Weights of a small mixture-of-experts language model, trained from scratch on English Wikipedia.
Size: width 192, 23M parameters.
Experts: 2 picks a token, a shared expert of 64 neurons.
Training: a variant of SOAP for the experts, 5565 steps.
Below are experts of layer 5 (counted from 0) of a mixture-of-experts language model. Rows are named router (the router's row for the expert), gate (a neuron's input weights, with its number), up (a neuron's input weights, with its number) and show model dimensions 128-191. Each number is 128 + 24 x the weight over its row's rms, rounded and kept within 0 to 255. Numbers have three digits each.
After each expert's rows: a language model's description of what the expert responds to; "mostly gets" lists some tokens that are sent to it at least half of the time. This comes from a sample of Wikipedia text that the model never trained on.

# expert 54
router:138086104115123133165151147143111141141107097103169114162116133081111126139092092152093145135136121109134146118162129085141228164117144152107134119114124082102175156137164115147106147120136114
gate0:110088107059167166126118104184124158162160132145130139139138141127105122140097086158140136099106140163131139125142159141140123151109125131150139102092154077114145099111129127126125109168134135
up0:138157156121100104105118142076160116126116144114147143146100149101135110109133138110075151156120140112114153105070126129150107091129162120134144155136126187157105088107141135133142082054103124
gate1:101122102095106175110143102164108142116111146120167103123158126120119153132135107146164118052093171086147113134161104115056140183166149124117116119100139098137146136120124107087090159116164134
up1:124146123163055175102166138181142108087125082115109120120144143135121166165106118154130117091143172147151096134156115112131163142159141116139150146115142148149144139139107135118117125120169077
It responds to: Sentence-final periods, pronouns it, him, he, she after verbs like making or giving, and reporting words like wrote, told, critics.
mostly gets: " wrote", " him", "'re", " fort", ".com", ".\""

# expert 41
router:100090125114152099169126125141124119152124128113129151112130115138130139083131136138118056092132114103134175128090102133109120144121096110159112146137128082123138127129138136098084189125128102
gate15:113078108123138112144145138143134108142123127163109129146126143134094121095111121148137129121149086142093181091129115129068123134088136163155119131142086081121169129177146154131122148140155146
up15:150129124129140155133140153150124139110145107164084128137136141128094142138148115107065134114118093119149156087090123125107118153127095142118089142156147130138190138124141113133104106182102158
gate16:147092124142136112132139106108145117130149149133108140167137097148130150099126134155072076122110131142113138141123077136095143077123125110138117117153092119121130126153115183083081153109142107
up16:147131077183121170153115143085107100136090133097151135160107167116153059174114111126160147097147131135088143108134139129100095133144123099136136140127129122149101130123149094120143115114153159
It responds to: Word-internal pieces of Slavic and Eastern European names and places, such as š, č, ić, ović, z in Olsztyn, Krzysztof.
mostly gets: "š", "č", "ović", " SRB", "ž", "ić"

# expert 17
router:137138123129112140132128109109132114151134092143130104151084105111147149107132092126157150164145155143157106146106134115135133135127158135109165105134097155135163119135086109118115097136119134
gate0:101091116104100120102124112141137120124129110101167130120114121110144121138108079143123110151136131130091172084131139140104168108181087102148141154096086120148144135115140139123145112168093145
up0:178126113136133108140170137133142115123121148124097107143146129130111129123150178138068140152154134130102131157120106123118156119099135089160106116136121138104135113119124112126079165133119098
gate1:116135073148132136126154147081140123130144125115166155115143159090168099172124119128128075138115138138107136130105074130144149156093118160143121142138132125076108128159132109153118144128132127
up1:152115158117172087117127075124114104077093108139108114143121149147107152154138158154144107119152147125111117131197139094143142135129113123104118145120127104111117157134142137115140150128118141
It responds to: Commas and pipes after place or proper names, especially County, Mississippi or Santa Rosa, California, plus opening parentheses in name lists.
mostly gets: " Votes", ".,", " Jr"

# expert 52
router:093133102142129139142076130086156106136140147097117171122075118140127120135161142184167113114194126131150131155141125157152110163101133149127138113161155118132143106120083123151104084108157154
gate0:104123121105146116147124139118153129133149157113149145146160115126118119147098108145168118128154110104099172143143133150137117157133141167158104105137135097141079099077152076104150137113144194
up0:123173136108122112161142100131073107134168116144129122116112108143108079106146171096130155158094153114124114161117105130131122156136095133142121119164105090160127028149119132101092125114130148
gate1:129101103122143133127081149110134126141101116076081155109130122130128127167121133129122113136111087159156159139172131167122110140135125122167091118137165116104130075107150117149142121124140137
up1:117126116092127141124148168124129118144144110137104092109139133114159130114120116159105125134138176159090143143118123116121126122133114108096144142158106129128112132132148108146124146107171097
It responds to: Abstract nouns following in, of, or for, such as in order to, use, treatment, preparation, need, addition.
mostly gets: " use", " need", " treatment", " problem", " addition", " practice"

# expert 30
router:132149136092135129111140154135138103126112145147131155080140177155112107096125125116104117093135124116134135135177146118147117142113110123159118165110115142121145141127082148135122163210114138
gate3:111114154109142107087124140142097139133125119157143123085168147110127179137154084155107093100100112141196139126120122129126126150117118115151132162139122089103147109124119134124148130158179115
up3:167143129107133126152151128131141142102166140135128146163108058102146091168098166102181116163120154144135099111116133119137136159165123161115182098121137132116107134162140144147127136096132115
gate4:091108095140156161149155105126124143094083155071146126096131138139160150108115125101116144124127105108145142127128117121154056155152119182130102132151124143146097121151122081135152131168156172
up4:150114144141141134120135134119084118125109104133095138127150130131133156123085094129150096100136112142122125117140121128125147088108139091088198101103161121134141139089139116148133131085090121
It responds to: Short pieces inside names and words after a capital letter, like N-en-ad, Cle-an, N-ear, plus digits and symbols in tables and coordinates.
mostly gets: "tern", " Ven", "ng", "cept", "ux", "ixon"

# expert 3
router:116159110131121138143105121097184135112120108118087110106146113120141116143152079154138166112162118127135127110101103101137110131103107121101151103154122131154171132140148101150137131065143095
gate0:089143172086126185124129102118110136114139120221129141131174146104134148201120079144134122107110108174111112144128124129133121119161128146140097148126149145087105106119149074118094151146111135
up0:125134143115181124119144171129158115141094134141117104169132135099128130129124083105139141124113117112141117143183111133125142102123122112141124132165139163119166145140135141124129095116133054
gate1:100116185098162132097146094134175186128117099155098108095132154099103106125116130120095145121110132110133133078121111099135151133168129095094124114166165148139126149122170126128151164151131129
up1:179138168092116110112119087159108142136117110139115101126118095132109083128076135119167167110131166132100146134132077111104134133150095070102135123161152120140123144111162134111159134108157140
It responds to: Head nouns of institution and place names such as University, School, College, Street, Museum, often after the, National, State or Yale.
mostly gets: " University", " School", " Center", " Hall", " Museum", " Street"

# expert 24
router:091138136093102162078137115165140122097129149099122089107137111188142125151148129177181146122163148129130125141130124102135100116122113200128120105128150127173163148151169143151094105125114126
gate0:147145146138104188139106099143114126117149134142131122145137138113120109142125115164149122134124125111134147083165078091136133197107173176109114079133102127141147131123119139111112126160104179
up0:193110131115096144160134123108089141121149127158077148125140144110152133130142115139114125151132179142135109121115159145136114126166103109137149144089158148099109135160124102197153127103155131
gate1:090114118084125090147110131119130121130148127105117090150135116120171112138160137140088193166139085112122128141084135122107112134126133124140092135121099149148135138123164146147178133147073147
up1:126068118152121120144162120126131131122134116146147079150140090116127116112134125113130096114113133116087174136141107164124130156141117133102119150120145100147143139118155091156163102141137154
It responds to: Opening parentheses, quotation marks, square brackets and heading markers that start a quoted phrase or aside, like "serious concern", (1938– ), ==.
mostly gets: " \"", " '", " [", " “", " (\"", "..."

# expert 22
router:081157090141119146152134093095157109123105116100105135118090099123135133131145098148125124111166120169146116149107117149160119143118127153095127100133150145117156111140108111138110079082179100
gate3:082140139116168117147160135150169124125118127111153106152143138100136148111103126123068132112145102147096165128107115133162155123122113157117139125105113137151093083129125160077172150165113149
up3:107125138100124164092161121114143150107092166150105124133143128148109087097099159151150108130159164126125141085120132141149120126076139137125194176135131073122138121102155130153113116178135133
gate4:138095161093171130123128096132163122111138105145111118083108181096154128145104144154135134117119141155124140067163123131136149136146099164140096128146142110145057149147132114131176151147118131
up4:129144116106123161098113132131097088108104097150137115112087107158124113127134136130165143151114140127091118163110120117086116139084129070085130165119082105134157114096131143138147141162098145
It responds to: Nouns and adjectives naming a field or domain after the or a, such as political career, law office, social circles, sculpture.
mostly gets: " social", " art", " business", " political", " Art", " legal"

# expert 18
router:105130164132147150125132122135143100141139114145134141146124141145162136111129050148155139092153187133161148144129138139147129140122144162096124105161132162076135119149059121155117115133126121
gate0:153150134104130185136146114155150124159117109108150129091190128104151193167137097127131153114123156102172148110142133143123139108143127167094101116171140094107131090159153161089117110134106161
up0:163125143122125103094125121141146159162117092122135126096140136126122094145112172135159130162141110078123138115123087093152126098107085109176139154155124150132136120141137162123137146100117102
gate1:123136117126130166118151120124123121101121101149150132158106141125157092125141095080131165124113153147157093144124136160116138142116160146138095111111146161138116098112109085175108141108117139
up1:097115135124164150144156120118140096155154133144124159135090124127162116174165143134132147152122152126127137123154131150128083129176134150096109130166118142124090098129112120140115108139131169
It responds to: Words like that, this, which, such, same, following, these, often introducing clauses, as in "an estimate is that", "By that time".
mostly gets: " that", " this", " such", " This", " which", " same"

# expert 12
router:144128102130107137141109118121154091122150130098141174092085129132101161131108119124151117104138125178148121117141125108107156142111159078115113141120138124123116050149099182151137107088156118
gate0:113096171151181099159073073126171133100102139166155131127091139133129124142119119103134117124109078121156130115145137173108142096103089135117152156153150108135103037123124142130146140108108122
up0:126158157110116178127106120169126132126147067092151143112120125099126133146114136194148104133127110129142167182140135108203176111154164110143123091121140112099124141124147088102089151100120126
gate1:108102112100112195136139123172189117117149155148105102143155107116115125117140128129123107086139147164090116091126087123158124121137127118139121145133142132128119091115114118117117126138139107
up1:120139124113130149127162101125085099125132148158158116131136116136121158098110162090117166134141182168093144116105129148144168146139113107130110111140111103120116124101129146139143157116127141
It responds to: The preposition on (also in, onto, along, set, laid) and score digits or table bars in sports seasons, tennis scores and fight records.
mostly gets: " On", "On", " on", " signed", ")},", " laid"

# expert 48
router:132124134160138146166140151146093105145096146133129185108136065135123114094139124151148111140143135125154110139136126121104153149151109154177156173120148140073146125143092121117112120145112144
gate12:129116114137141157150168103143127109126128132117106120153162108095142125113094082149125103143132141099119149165082118124150156135146104126131124152089144074132133094145160120158112144141091146
up12:137110151129136169118154139114115109141085136122083114144128136116109123110160118153130147119147093113129120139094147092137090159151110158116152130069108107139137123116122133095115159136127155
gate13:112111136134105147107129137129109139103084155123119139146086134147127112131154103089107104118132108107162104134112142146133110098104157159120133162116125140119117130148129150146139157156061102
up13:156104143104125119122143118104159172122095100130123121168187165117136154116140141147110137104129127142128120161145109154108113154084148111158127109136098135151110124080130167132109103110130096
It responds to: Capital I starting words or headings (Ingredients, Issues, Igor), pronoun I, my, She, and odd letter pieces in foreign names.
mostly gets: " I", "I", "She", ".I", "IA", " my"

# expert 35
router:119091140119138099152136108139083189105121125137138114134097118109126159108119151127134133137125121096114154126150107145146151126098104133151117140138151138114114103157140119093115162189154141
gate0:135139158147125080120154124116096139119173118114165119130115086100107160124119135125115170186108178145146135124124117136158168120108124154138110134095128091118129102164111070126141119112117133
up0:107167091174125135123117122128143142143095152162134119129160108132123101114106108095117087130162153111131093120107134124110126133123113142135143127118099108131122127114133140117095169132129119
gate1:069140197131147137104143113109140126119114135129119153099111152115131123120145130112143118089089142146156109169168131114119168133180166100145110130133111115102116089126121130154125179145131168
up1:122119109086133127177115135093124105120100142132121150120110139157112180113133123119107153153081105120051096134113137072115115164113097119108133151138161123139177140151113115119130134100145117
It responds to: Colons and units in infobox or spec lists, such as Telephone code:, Installed power:, ft, mph, lb, £, ISBN digits.
mostly gets: " ft", " £", " Density", " Chevrolet", " lb", " mph"

# expert 38
router:121102159125142126131148107141135111144158124126144135119166112121101089114109128124150109125112127080112119130125085111117172129094131141108141117154096137144120130106111108082135091126122111
gate0:113110113149159120128144117143114129115158104153092102119119158067095128134134138177086097124107097104116141142140132124112177140119133157168074096111130110135131095085111080103142109106139129
up0:137131123111125105183136106122129128150116093108176148162103138133136129115095144143139140105103153125099119100131106171134133131103108105147143133149118104099156158145148147139086143154163132
gate1:155107120101124164126153103092154116122131114096095149092077084088124149137126122126148145087108148126101140133151162157149137156133102107166119097167152137123111109136114107094160121105116105
up1:100123159135126117111142108126106118150103131136134122103139162127117086148096155148131100100137096135147135107161095101097109148130142156173063168120113117108127120094130136170157155164136112
It responds to: Coordinates, distances and architectural wording in place and historic-building articles, such as km, °W, storey, brick, Street, located at.
mostly gets: "°W", "°E", " sq", " km", " terminus", " windows"

# expert 46
router:127104149113137117139149163122118106149157132125138148068149088122113126141119119108135179118106117153133153074119111083140195159104159148152119083140132128141156162130084092127119107128126108
gate3:085091140155142144129179153155086129114121119153147151105173097103113117101153159162059161177121119149136133177164120137160105123143115120135133124102141120144130142097158107100133135112127131
up3:097089173111130085113121128077071119144138143167102123075139100121134099134183127141114125147087150139119162090083124107129115148115186147152125156121139131177130135173155123155152131136128119
gate4:132129131073140151095100103109081124087084089128136135161142149107114183168115128124120120150141105093086150087161082129120169187156094149133145144151130102118145153138156172135141141122107131
up4:149123181155127074081132110117165117083108098113126136137145124119098144104109132134137130111134111097142108157162169150119160161124141147153112107100148128132154145067123099155108141116129135
It responds to: Music release vocabulary and chart table punctuation, such as album, Billboard, Records, AllMusic, and parentheses after UK Albums.
mostly gets: " album", " Albums", " Billboard", " Records", " Label", "featuring"

# expert 6
router:135131119134150107142168109131102116133146110122129118125142109140148094126058121095158086129109110151112099113125138086106145136113085167127138131109162156153092111126173100161130161173109140
gate3:125120116127140145108121155169145114156162132149135085147124122112149087137144149128115110131111165140155104136115126120100116138125094146135110105138114126205083130113154068111155131106159157
up3:093111105133095116131114143115131089102104074144099156133123075135114186134160112146118193165120128108122168165148108140109159110124123165146134131177150135114192136122152149138124095140123131
gate4:126122141148156118156141102134146093139154094107130102067093139112169102120108143112122135112098136156128113111140115108093148125125179139098126107131124141120117143123131108140138165127185147
up4:135132096109136121103146103103140148154131094117145116154141077119111150116108152133147105170168113098122114135112140130129120148146126190097145145131165120117081090088118112093129155138156188
It responds to: Middle or final subword pieces inside proper names and rare words, such as Gent-le-man, Char-ter, Ser-p-ell, Pres-cott.
mostly gets: "com", "aly", "per", "ge", "che", "Comp"